Experts of a small language model: width 320, 32 experts in each of 9 layers.
Below are experts of layer 5 (counted from 0) of a mixture-of-experts language model. Rows are named router (the router's row for the expert), gate (a neuron's input weights, with its number), up (a neuron's input weights, with its number), down (a neuron's output weights, with its number) and show model dimensions 0-39. Each number is 50 + 12 x the weight over its row's rms, rounded and kept within 0 to 99.
After each expert's rows: a language model's description of what the expert responds to. This comes from a sample of Wikipedia text that the model never trained on.

# expert 18
router:42 62 57 39 65 48 49 41 44 55 45 39 30 62 63 52 58 53 38 62 54 33 50 67 62 38 61 35 40 43 63 65 60 64 53 36 59 24 41 33
gate0:43 57 65 31 47 52 50 32 55 56 39 45 49 39 39 38 59 55 40 45 52 68 60 59 42 58 60 67 46 49 70 72 57 57 33 63 61 46 65 50
up0:53 44 52 25 53 46 41 33 52 43 53 57 51 39 47 42 27 64 46 31 59 44 67 42 44 45 68 53 47 55 55 68 47 55 49 50 72 65 55 57
down0:78 55 42 46 39 54 60 50 60 50 47 70 46 48 50 52 30 52 54 55 55 54 54 60 74 27 68 46 28 36 58 45 70 60 45 44 64 43 48 47
gate1:26 48 53 54 34 29 20 77 61 62 40 29 34 67 47 78 36 40 28 48 47 44 48 33 38 49 54 52 58 55 58 29 50 68 56 23 48 54 63 38
up1:48 52 41 56 28 42 64 56 64 58 59 49 39 26 69 48 32 49 40 51 52 56 59 51 51 33 44 44 58 58 41 55 48 51 47 45 62 63 44 49
down1:34 37 45 40 54 71 63 31 51 52 51 32 62 53 62 41 35 57 44 27 61 37 26 51 62 45 55 57 36 50 47 71 35 49 42 49 62 45 61 44
gate2:45 67 54 48 23 57 40 48 71 40 40 43 66 39 47 41 58 47 53 69 49 55 15 55 71 43 54 51 50 55 52 36 51 49 67 61 51 59 03 56
up2:53 46 38 40 74 54 63 40 40 58 28 58 43 60 55 69 45 38 52 49 38 54 66 32 19 54 47 55 62 56 59 55 39 37 60 25 39 45 80 31
down2:27 55 55 68 48 36 37 45 61 31 62 33 56 51 39 78 44 48 50 67 54 48 64 38 47 38 70 58 30 25 39 44 48 60 51 46 44 48 71 48
gate3:46 51 67 41 57 52 31 53 56 51 41 41 48 31 40 56 50 47 46 46 45 52 43 89 42 35 35 45 41 48 45 60 44 70 55 78 51 64 54 34
up3:32 64 64 38 62 55 60 45 40 64 57 54 46 44 32 61 43 48 56 52 45 39 47 75 47 42 34 50 60 53 73 47 39 77 67 63 41 52 52 39
down3:44 37 56 54 41 71 64 37 49 39 41 30 47 44 79 51 52 52 66 42 73 62 52 64 56 55 58 42 44 43 52 53 61 50 53 54 58 56 38 45
gate4:79 51 49 56 73 62 32 67 48 46 42 52 38 34 39 45 43 59 32 65 46 52 64 45 72 48 57 25 46 52 42 41 59 58 68 46 38 38 39 26
up4:19 42 62 33 40 55 57 28 41 54 79 58 56 63 54 53 59 17 67 62 68 40 34 55 25 35 44 71 55 54 49 70 31 39 40 48 88 49 62 51
down4:33 51 46 61 37 64 41 60 45 47 51 39 79 67 71 23 60 51 57 49 55 69 57 12 50 48 50 46 58 26 42 79 83 49 52 61 53 52 31 63
gate5:28 62 54 44 58 70 56 56 88 55 60 41 56 57 33 40 53 44 37 51 43 50 51 51 45 47 45 64 52 48 52 42 59 64 54 52 67 61 34 35
up5:69 33 81 62 42 39 29 44 62 59 76 31 61 61 48 38 52 38 69 26 43 57 44 52 69 51 58 42 42 48 46 54 59 39 71 41 50 61 39 74
down5:49 70 30 55 53 48 38 47 70 52 24 46 44 54 50 43 67 55 48 57 47 51 64 42 36 54 49 53 43 67 52 72 66 47 46 58 50 52 34 31
What it handles: Determiners and name middles

# expert 9
router:47 60 58 39 50 32 39 40 54 65 43 51 43 61 62 49 55 46 32 61 39 40 46 67 66 35 70 38 46 60 62 57 57 68 49 42 58 13 25 42
gate0:44 47 70 44 74 51 50 40 74 41 37 50 45 66 35 57 54 42 49 55 70 63 49 36 61 38 67 27 53 50 49 57 54 43 47 19 53 49 53 50
up0:55 57 47 68 40 58 46 48 36 47 56 50 57 38 61 57 56 42 42 49 48 46 55 52 45 55 55 72 40 49 65 68 56 64 41 62 56 50 43 58
down0:59 42 48 62 54 49 51 59 58 64 64 57 51 49 24 32 27 43 31 60 62 60 55 70 54 40 58 46 76 53 57 56 46 52 43 44 50 55 64 60
gate1:49 36 65 61 35 46 59 54 60 39 35 59 69 39 44 47 55 57 52 58 45 67 46 52 40 50 39 64 49 48 47 42 18 68 56 34 35 50 53 62
up1:39 36 54 39 44 70 40 64 47 58 62 50 52 49 57 52 27 53 83 64 57 53 54 46 52 43 60 42 24 49 42 52 68 49 36 56 56 63 68 43
down1:43 46 52 44 34 66 46 61 57 49 48 48 45 43 51 71 38 57 55 37 45 46 58 57 50 66 57 50 72 26 54 64 37 53 52 73 39 52 54 55
gate2:63 53 62 64 57 57 77 46 44 59 44 40 43 41 70 51 49 66 45 53 70 61 53 42 25 57 52 36 71 68 65 59 61 69 71 53 43 62 42 43
up2:41 55 54 43 41 45 46 60 38 80 68 39 57 30 22 48 68 44 61 41 48 42 35 31 39 57 34 40 52 48 21 62 45 47 56 48 54 41 46 36
down2:61 36 50 68 42 63 65 54 85 68 41 36 35 48 57 35 62 57 47 58 63 48 54 51 63 81 58 36 74 64 58 49 52 50 44 60 58 62 47 22
gate3:25 48 60 55 54 39 48 52 52 62 48 59 64 61 64 51 79 40 71 51 24 39 34 22 55 63 41 36 50 61 57 59 45 41 63 51 53 48 57 58
up3:66 45 34 44 40 48 66 48 62 49 41 36 32 50 31 38 33 59 49 45 58 49 73 71 40 27 37 49 57 43 44 38 47 43 38 46 58 47 41 40
down3:38 56 68 40 42 59 28 68 53 41 44 45 64 41 36 40 46 35 43 44 63 55 66 44 51 53 49 53 49 44 41 67 48 60 58 69 67 55 47 45
gate4:52 46 60 44 38 42 52 65 40 65 49 61 85 51 35 45 53 63 43 54 62 28 33 75 66 66 39 59 23 41 49 44 61 29 61 44 34 43 48 48
up4:60 55 54 53 34 43 51 47 34 58 49 34 58 62 34 53 50 41 57 48 50 41 44 83 57 28 61 42 46 50 51 44 39 57 46 46 67 47 42 40
down4:51 53 44 61 53 43 58 49 59 54 36 67 48 63 40 41 63 48 65 37 53 36 37 47 66 64 42 50 66 41 56 52 59 54 43 54 50 40 54 40
gate5:42 55 67 55 34 41 25 56 73 38 56 43 37 41 49 53 35 10 74 58 45 24 40 55 47 58 46 75 48 36 64 48 49 58 41 50 37 53 44 50
up5:54 45 36 50 62 58 55 49 23 57 34 61 52 59 60 52 54 82 31 33 60 66 48 42 51 52 41 23 48 57 43 62 51 48 63 48 64 40 48 47
down5:51 59 49 46 47 40 74 20 38 56 47 33 65 48 48 49 49 68 49 46 36 58 73 51 69 48 58 49 61 48 43 39 60 42 49 53 35 64 37 46
What it handles: Numbers and quantities

# expert 5
router:43 58 52 38 57 42 44 46 63 55 56 54 34 70 50 54 45 53 40 59 41 49 33 53 41 30 50 37 29 69 54 55 52 70 67 45 48 39 45 38
gate0:38 49 45 39 57 75 50 48 60 53 58 34 37 43 55 44 23 53 54 61 54 53 21 60 50 52 50 52 50 64 44 42 56 19 44 58 72 64 30 53
up0:39 53 52 41 53 65 40 72 70 60 53 35 45 41 35 21 28 57 37 67 43 42 32 59 51 62 53 53 46 61 39 48 55 31 43 50 73 55 45 46
down0:23 52 55 67 65 64 40 52 62 34 36 32 54 49 55 38 44 53 55 60 49 52 48 46 50 53 49 42 47 56 49 64 37 42 47 43 43 52 73 64
gate1:52 77 55 49 47 54 48 45 56 38 43 54 37 60 38 48 47 55 35 32 37 23 63 50 65 46 52 61 43 44 58 51 44 67 57 48 59 50 50 39
up1:45 26 43 46 52 43 51 54 45 58 53 45 61 38 55 45 69 48 57 64 52 68 23 57 41 52 49 45 47 64 37 43 56 26 51 59 39 39 46 64
down1:48 60 50 66 61 51 45 60 49 42 52 72 48 63 55 32 57 46 64 73 63 70 51 46 37 33 85 42 50 54 22 59 61 57 38 54 49 44 52 52
gate2:62 48 68 51 32 49 48 61 60 50 41 52 16 39 58 47 54 54 65 27 39 65 41 57 58 41 57 40 58 76 64 47 67 60 39 51 45 48 40 43
up2:43 37 37 58 48 52 42 50 54 40 52 42 49 21 33 42 70 42 43 45 44 65 52 45 48 58 39 55 48 69 39 48 51 44 42 46 63 60 44 54
down2:48 53 50 64 42 42 68 50 67 61 37 38 55 44 39 33 43 39 68 60 43 64 35 47 48 66 36 46 57 44 56 27 53 62 52 71 51 56 43 42
gate3:51 47 49 63 59 40 37 53 40 45 69 58 64 47 32 52 51 17 46 58 48 69 53 66 71 43 51 47 55 50 61 62 49 59 44 47 32 30 56 40
up3:52 33 40 62 48 33 38 49 43 53 61 58 66 57 28 65 47 32 45 70 53 69 48 65 62 46 57 41 63 52 51 62 45 65 32 44 44 29 56 42
down3:50 49 50 59 25 65 81 53 60 47 58 46 42 43 38 55 42 48 41 46 31 72 47 41 25 39 49 50 43 40 50 64 56 49 55 36 70 40 64 37
gate4:48 40 45 24 39 47 59 53 52 54 33 51 60 52 52 42 48 53 53 40 53 41 36 48 45 48 57 63 29 67 45 50 50 63 57 64 55 69 56 52
up4:43 31 52 35 37 72 46 29 48 74 50 56 64 60 55 48 60 60 60 62 38 66 50 56 56 68 56 60 35 58 54 46 34 22 28 31 70 62 60 50
down4:61 64 50 40 46 45 48 45 57 43 51 50 60 38 59 57 21 58 49 49 57 59 47 57 62 53 44 30 40 74 68 25 34 45 44 47 54 68 50 32
gate5:30 75 67 37 46 45 45 35 56 69 54 63 47 53 43 50 37 33 52 38 24 54 58 58 52 55 35 52 59 76 61 58 26 58 58 60 41 64 44 51
up5:53 33 25 58 61 49 57 49 46 33 50 43 31 49 62 52 74 58 60 55 60 42 48 48 53 37 60 67 46 37 21 36 82 38 43 36 59 50 50 67
down5:37 44 35 55 85 72 58 40 65 69 39 63 42 63 46 60 43 50 73 61 60 38 53 30 64 46 56 55 50 59 48 66 50 39 58 24 60 58 54 76
What it handles: Copulas and auxiliaries

# expert 15
router:36 62 57 42 68 53 53 46 44 52 47 37 26 64 68 51 63 53 41 62 49 34 44 66 61 39 59 34 41 47 59 62 59 62 54 36 61 27 41 39
gate0:77 51 42 66 46 52 54 43 52 49 51 53 36 46 52 61 60 38 24 66 55 47 53 74 38 69 59 58 34 49 44 55 55 40 42 34 73 45 44 26
up0:39 56 62 43 55 50 54 65 41 49 51 44 59 63 35 40 49 51 75 38 33 49 45 29 69 42 42 41 57 43 47 45 52 56 57 61 34 54 60 75
down0:59 63 63 55 53 68 51 45 70 57 29 38 53 53 51 42 39 51 64 20 44 40 45 55 43 33 29 49 47 52 17 59 61 50 23 37 33 59 51 57
gate1:34 55 39 69 50 41 44 52 56 30 73 46 42 57 59 50 57 74 51 31 21 37 58 36 43 41 63 72 59 68 51 42 59 60 55 41 55 23 59 75
up1:64 49 64 46 50 58 51 40 40 64 23 61 48 47 45 61 46 19 41 68 72 56 37 56 70 60 46 25 42 25 45 56 33 43 47 59 50 75 43 31
down1:62 47 55 41 60 43 78 46 49 36 46 45 30 37 69 40 56 56 21 68 57 43 61 82 50 29 35 39 50 44 56 55 54 63 35 47 60 42 54 33
gate2:31 60 26 48 50 51 48 53 53 51 40 48 56 27 54 40 47 46 62 44 41 31 49 64 42 55 55 62 49 49 44 44 56 27 68 38 55 50 65 68
up2:34 50 75 48 60 51 46 69 61 66 48 38 50 29 66 66 66 52 65 37 34 42 48 67 50 37 69 64 65 53 59 39 60 34 54 51 47 78 42 63
down2:56 56 52 56 72 59 68 70 63 75 55 47 36 54 73 56 51 55 34 61 38 43 54 35 52 61 34 39 29 58 59 60 29 64 56 47 61 52 47 66
gate3:25 46 27 53 49 49 34 56 55 38 32 34 49 41 45 44 54 30 45 63 16 46 54 57 43 40 25 47 40 56 34 46 53 56 44 58 69 52 50 76
up3:33 45 48 57 45 45 36 62 57 29 43 31 51 56 46 52 56 13 39 47 24 43 59 66 53 47 41 51 31 66 40 41 50 51 48 66 67 55 53 67
down3:37 13 62 64 48 63 53 48 25 42 48 46 48 47 54 48 57 63 37 46 44 60 68 45 32 39 66 65 55 50 63 56 61 35 41 48 52 56 51 45
gate4:42 54 59 41 29 16 58 30 84 72 54 48 52 53 54 35 46 44 42 48 53 27 62 58 47 35 72 31 67 52 31 50 61 67 33 69 69 46 58 46
up4:51 40 67 43 60 69 44 71 11 21 42 78 51 61 52 40 49 57 47 50 54 69 40 48 54 29 46 58 21 62 66 49 43 26 45 35 21 54 49 55
down4:48 55 68 56 36 34 40 63 19 74 57 36 61 79 60 44 60 48 46 61 46 53 64 58 50 52 45 49 55 48 56 68 55 50 37 45 41 38 52 52
gate5:38 44 32 53 51 39 37 51 61 36 51 39 57 45 42 44 52 42 20 46 49 65 55 68 62 55 48 44 57 68 38 53 41 59 46 54 54 49 40 36
up5:54 51 26 33 47 46 61 68 53 50 45 62 26 44 50 65 42 63 60 49 67 52 42 51 56 56 52 22 53 46 44 54 63 43 66 73 33 60 62 52
down5:38 47 54 57 49 53 41 54 64 70 46 43 55 77 52 50 52 42 38 52 72 56 90 62 58 48 38 42 49 61 33 37 60 45 59 39 63 47 49 36
What it handles: Prefixes and table starts

# expert 12
router:55 59 48 44 55 43 50 45 52 54 48 35 31 55 73 51 48 65 41 58 37 39 24 68 56 41 60 36 37 63 51 50 46 56 56 46 65 31 42 46
gate0:66 47 47 58 48 53 42 39 51 25 47 39 32 27 73 42 56 52 70 55 47 51 41 55 39 40 57 46 25 49 31 53 62 46 45 76 40 30 55 52
up0:39 47 51 44 53 44 77 50 81 67 53 48 62 70 25 81 54 52 25 35 51 42 44 60 48 48 45 52 64 58 53 58 44 60 40 37 58 76 38 69
down0:39 55 63 52 60 29 85 41 32 50 40 51 48 37 41 57 68 67 34 46 54 40 54 12 78 53 53 54 22 46 39 63 29 47 39 42 48 47 46 43
gate1:60 45 46 57 49 63 47 51 61 45 54 47 43 46 77 62 31 78 58 55 67 50 44 65 55 44 66 38 45 44 38 39 32 46 63 62 48 47 53 38
up1:54 35 51 67 46 65 55 53 59 37 58 48 45 63 77 53 56 70 56 53 49 27 47 79 55 39 55 54 47 48 39 42 26 40 59 66 44 33 53 43
down1:30 48 73 37 60 38 44 55 47 37 56 52 56 49 39 54 50 60 39 74 68 54 58 57 35 41 59 53 34 49 82 40 53 30 30 55 63 42 63 54
gate2:47 42 35 38 27 31 35 70 47 54 67 47 50 65 58 59 62 89 64 50 60 30 49 60 57 35 52 32 51 35 34 47 51 46 52 37 69 59 43 61
up2:45 31 36 45 25 43 36 78 40 54 58 52 62 53 47 73 59 84 62 49 52 33 41 52 59 31 56 35 48 38 36 56 53 47 48 33 70 63 64 63
down2:41 26 40 64 37 51 70 48 64 41 72 55 63 48 51 67 34 50 44 38 59 52 45 32 39 39 75 53 53 60 53 57 55 57 44 57 47 58 53 61
gate3:55 56 67 60 55 29 62 59 43 51 47 23 60 44 54 45 34 48 41 58 48 59 52 53 54 60 67 61 51 49 29 69 48 59 58 43 42 48 51 55
up3:49 36 35 33 59 54 47 28 39 58 41 59 41 61 53 50 65 39 55 62 50 40 45 54 48 26 48 55 44 42 65 43 56 30 62 40 59 48 50 44
down3:66 34 38 62 53 53 33 42 60 31 38 55 54 28 69 50 40 48 38 53 44 30 71 48 55 32 43 66 62 69 63 48 50 38 40 71 64 21 37 48
gate4:67 49 42 38 52 31 54 60 42 40 63 53 35 43 54 28 58 48 20 46 34 75 63 52 28 56 51 47 69 47 66 36 47 48 54 48 69 53 59 46
up4:37 45 64 57 48 22 47 66 51 40 77 62 39 44 65 47 39 39 45 52 26 60 52 37 48 59 68 33 57 74 49 52 33 50 51 55 48 32 33 46
down4:55 29 48 48 69 67 53 68 40 34 61 50 51 35 34 54 39 66 48 64 49 47 56 56 28 67 59 53 57 58 37 41 50 57 49 61 34 51 58 47
gate5:58 53 64 46 49 56 50 56 63 40 42 66 49 59 29 38 52 65 49 57 47 34 34 35 49 49 71 63 59 50 41 49 59 70 43 44 54 59 42 68
up5:58 51 54 59 36 60 59 55 60 45 51 78 48 66 38 36 66 63 49 58 36 32 34 33 54 52 60 75 55 45 42 57 75 66 53 44 60 54 47 56
down5:39 47 45 32 53 43 64 42 36 23 45 50 60 61 38 59 41 47 45 53 54 75 50 42 67 81 41 67 33 30 62 49 49 65 51 65 37 48 32 41
What it handles: Capitals in brand names

# expert 31
router:46 73 50 44 60 36 49 50 63 57 38 56 43 52 69 61 78 57 38 60 24 45 44 57 49 43 55 30 48 65 52 56 62 64 53 50 67 47 59 44
gate0:61 59 40 63 51 54 50 69 52 62 32 62 46 46 38 45 55 42 40 51 32 65 43 69 82 56 64 59 44 41 56 52 46 44 52 56 56 51 73 45
up0:53 36 43 58 42 50 58 63 48 58 47 44 45 61 42 62 54 29 43 67 53 36 51 25 30 39 37 43 64 52 56 33 29 38 42 43 39 51 46 45
down0:51 72 44 68 41 46 48 43 48 62 52 52 63 41 50 64 39 49 38 73 34 32 52 52 49 55 45 57 57 50 55 38 57 38 47 07 33 51 28 48
gate1:70 29 64 53 40 59 40 38 45 46 29 35 55 58 59 46 52 26 48 31 55 36 62 41 42 60 67 54 42 66 53 66 55 39 40 44 60 51 26 50
up1:56 50 46 51 43 53 53 64 49 46 47 49 43 51 80 39 52 53 72 50 60 42 43 56 27 43 44 34 59 35 45 55 48 79 56 49 56 42 48 31
down1:47 22 41 67 59 67 45 51 66 51 32 50 30 48 47 37 39 43 60 58 52 43 58 54 52 51 34 17 52 27 17 59 34 37 72 55 62 35 58 42
gate2:62 53 55 51 81 26 50 53 51 58 42 58 21 50 57 57 65 46 56 53 64 65 54 36 42 46 37 33 57 36 47 34 46 73 43 55 57 54 48 49
up2:56 52 58 49 39 57 27 54 53 45 37 21 21 44 55 49 60 41 39 31 61 69 61 39 68 59 39 43 48 39 66 36 50 53 49 43 47 35 45 45
down2:48 58 41 66 59 54 53 56 51 44 65 62 56 34 70 42 42 46 73 59 51 42 67 58 56 45 61 39 59 39 38 55 54 28 51 79 40 61 51 48
gate3:42 53 34 76 62 43 48 51 58 28 47 48 45 39 73 61 72 42 62 43 46 45 44 63 67 44 58 58 46 39 77 68 50 77 45 55 67 68 56 48
up3:33 48 39 57 57 41 60 46 65 30 44 35 43 42 68 67 63 48 60 42 42 51 41 49 55 44 54 53 43 34 62 68 56 76 53 45 63 62 63 53
down3:32 60 38 60 56 52 64 30 56 71 65 59 60 42 77 38 64 58 48 46 72 51 59 61 50 50 64 43 52 41 49 40 65 36 65 49 33 37 57 46
gate4:26 70 40 42 54 68 30 61 50 56 57 53 52 36 32 54 65 63 55 46 58 67 36 53 57 69 40 49 61 47 45 28 38 79 54 43 59 40 36 55
up4:36 47 44 32 54 52 37 75 45 51 52 64 50 66 40 59 44 60 49 65 49 65 52 50 44 76 24 18 54 70 54 45 37 58 42 63 42 51 65 58
down4:63 47 51 62 63 29 65 62 77 38 59 54 70 58 32 55 49 53 64 41 26 38 56 34 45 50 41 47 50 72 53 53 53 31 46 31 34 58 52 41
gate5:52 41 46 52 37 48 34 52 65 57 50 29 55 52 49 50 40 68 53 41 30 59 51 70 29 50 77 53 83 43 46 38 63 52 58 71 59 67 46 40
up5:59 47 65 42 64 34 49 50 45 65 48 45 55 46 43 69 69 60 47 42 41 51 45 40 22 56 62 40 76 33 43 67 71 52 47 39 64 49 43 53
down5:34 57 47 53 64 35 70 38 55 54 47 44 50 53 67 45 49 45 46 48 56 41 54 55 19 39 56 35 53 59 30 42 40 34 57 61 57 53 43 64
What it handles: Adjectives after determiners

# expert 26
router:48 57 67 40 58 54 59 43 58 61 50 35 24 59 59 66 67 46 34 62 44 33 47 62 42 42 59 29 36 47 57 63 59 54 54 31 51 23 25 35
gate0:49 57 48 82 29 35 45 46 42 49 58 43 42 55 47 60 65 55 51 51 45 50 27 47 51 39 57 38 49 31 38 54 66 47 35 48 27 78 67 37
up0:48 45 55 30 52 54 45 72 63 64 53 59 52 39 65 42 37 51 51 57 46 59 72 59 44 66 52 51 64 62 73 44 50 59 62 64 78 42 37 55
down0:47 55 53 42 71 47 76 42 65 71 50 46 68 49 46 36 39 46 58 44 50 58 59 56 51 55 41 72 34 43 83 39 41 46 57 35 43 37 46 43
gate1:46 44 41 59 49 60 37 42 59 54 49 56 27 43 54 43 60 49 73 60 51 56 56 54 52 48 59 64 58 65 42 71 27 68 59 45 49 69 37 35
up1:62 57 46 45 75 45 39 53 32 45 73 45 47 68 43 39 71 49 61 56 54 91 64 65 38 52 44 41 55 48 57 56 39 39 65 53 42 43 59 46
down1:43 54 41 44 31 48 54 53 38 46 82 52 39 61 77 53 46 41 56 65 49 51 67 37 74 56 49 41 44 75 58 65 42 71 41 40 44 67 47 58
gate2:50 57 69 47 47 42 50 49 31 55 58 38 59 69 60 50 40 43 49 48 52 29 50 39 49 55 50 70 55 69 67 34 43 37 61 52 63 24 53 57
up2:43 53 53 48 48 35 48 58 39 49 52 31 61 56 59 53 49 35 52 40 70 29 46 34 57 50 45 64 48 57 59 44 60 35 67 58 51 32 65 66
down2:53 31 42 58 51 44 46 51 37 36 50 34 52 58 60 48 52 26 47 42 63 51 58 51 38 40 43 50 34 24 48 42 38 90 58 39 56 43 53 41
gate3:51 45 49 29 46 60 66 41 58 70 19 35 28 57 67 44 56 37 44 32 42 35 50 50 44 50 69 58 66 55 54 73 46 61 59 44 70 55 17 37
up3:44 53 52 30 56 57 51 48 57 79 10 28 44 61 55 54 48 40 42 35 55 51 60 45 51 42 59 65 66 46 47 80 50 64 59 43 64 64 17 42
down3:63 27 53 33 28 45 47 67 48 42 30 40 54 52 50 43 59 61 45 37 71 61 54 49 41 49 40 43 66 51 35 73 39 45 64 57 53 60 48 60
gate4:49 55 65 61 51 59 48 62 60 43 77 64 48 54 82 56 40 59 39 48 85 26 43 59 59 51 46 41 29 62 37 74 61 67 36 35 54 78 66 35
up4:44 35 44 43 48 35 51 42 37 64 25 36 39 45 31 39 55 53 61 57 32 61 54 42 43 46 55 54 63 52 62 38 27 31 62 62 62 29 43 54
down4:45 57 35 48 45 55 39 71 60 48 65 54 63 71 53 32 51 48 53 58 76 62 52 37 50 42 55 57 50 41 49 41 56 37 36 53 36 46 72 50
gate5:42 44 42 57 66 44 58 45 27 53 41 39 35 51 55 62 49 61 60 27 55 43 56 54 50 65 43 47 35 46 42 28 36 44 64 68 29 56 72 54
up5:31 48 44 47 52 47 47 31 71 36 44 54 61 51 54 36 35 60 57 52 55 39 82 48 69 59 56 37 54 41 54 53 63 51 45 60 33 68 53 46
down5:40 54 43 64 62 51 43 45 65 46 58 55 45 40 50 53 49 40 37 62 55 63 61 43 69 41 48 24 63 54 55 25 59 36 53 65 43 54 58 61
What it handles: Abbreviations and capital letters

# expert 16
router:41 74 46 38 67 37 49 50 62 62 51 53 26 55 54 31 54 44 47 73 33 44 31 55 59 37 60 37 41 72 45 60 66 60 60 47 56 44 48 42
gate0:79 71 55 49 49 51 32 40 49 32 44 33 61 46 47 53 32 49 36 43 12 22 51 67 54 43 48 60 49 53 56 53 51 61 57 63 43 62 44 60
up0:73 68 61 42 52 53 32 33 38 40 63 27 44 35 47 42 38 47 30 42 43 22 58 63 38 72 37 69 32 44 57 63 55 61 57 57 38 54 33 48
down0:53 48 43 50 62 55 55 52 59 82 49 47 61 40 40 57 44 70 68 41 51 50 57 51 77 46 53 37 40 73 41 58 44 18 43 77 35 49 43 44
gate1:46 62 57 47 50 68 47 42 62 42 26 70 45 52 69 43 34 43 47 64 40 68 47 56 54 78 31 61 36 58 35 44 76 30 42 38 62 49 35 55
up1:48 43 54 53 44 24 55 52 50 35 78 38 56 45 42 42 70 63 38 32 39 35 41 30 36 07 66 47 57 51 60 59 27 53 46 61 35 56 50 39
down1:55 39 48 74 23 48 51 46 43 56 44 37 57 50 52 46 36 58 70 60 43 67 71 51 41 52 26 63 42 56 32 57 47 78 42 31 46 38 49 45
gate2:58 66 42 49 29 46 61 46 34 53 32 71 63 72 49 35 57 67 54 50 52 47 40 50 40 55 67 67 46 64 45 24 48 52 49 41 45 51 65 43
up2:49 67 43 49 42 41 63 36 27 44 44 74 57 77 40 32 45 76 49 43 68 43 29 46 48 60 65 67 44 53 34 32 46 59 35 60 28 59 51 41
down2:42 37 46 70 56 43 36 50 54 42 51 58 40 51 41 28 44 56 52 51 54 56 43 47 46 40 56 41 41 40 63 65 44 25 33 33 24 49 49 46
gate3:40 35 59 32 39 48 38 48 67 69 35 62 51 66 48 52 45 30 47 46 56 73 33 61 48 55 67 21 50 34 46 43 35 53 47 60 49 45 40 31
up3:38 28 60 40 46 44 40 50 59 77 41 63 46 60 48 49 40 32 53 48 65 77 37 62 55 43 55 26 62 38 53 42 43 47 56 48 46 42 39 26
down3:56 51 51 62 64 43 51 48 67 45 60 64 58 63 23 53 43 38 63 57 28 59 37 57 49 42 50 47 70 56 47 54 33 45 64 46 38 55 42 48
gate4:34 39 36 60 56 59 50 53 62 50 47 44 49 63 39 27 53 28 45 40 57 40 48 44 63 61 67 64 63 35 34 42 44 63 49 57 51 54 60 56
up4:69 66 60 32 48 34 51 57 47 46 51 61 57 28 55 63 48 71 51 64 43 56 64 57 40 38 40 32 34 57 62 54 61 37 57 37 43 47 53 52
down4:59 49 45 52 40 50 60 49 42 34 48 38 46 50 65 35 64 39 45 42 53 57 29 56 59 55 46 56 62 59 58 53 45 36 40 54 51 52 50 37
gate5:33 49 55 52 45 52 37 68 48 52 54 31 47 47 58 37 36 42 28 82 59 32 48 54 28 63 60 35 48 47 33 37 41 63 18 42 43 62 42 36
up5:55 50 47 46 45 54 76 34 66 50 49 68 45 62 50 43 52 58 64 29 48 61 49 48 56 45 37 54 49 55 64 66 60 38 73 49 51 35 51 60
down5:40 47 50 48 76 50 66 40 40 53 43 56 63 58 58 35 54 60 34 40 67 60 28 64 51 18 53 43 44 40 30 43 35 61 38 53 54 53 57 45
What it handles: Action verbs and endings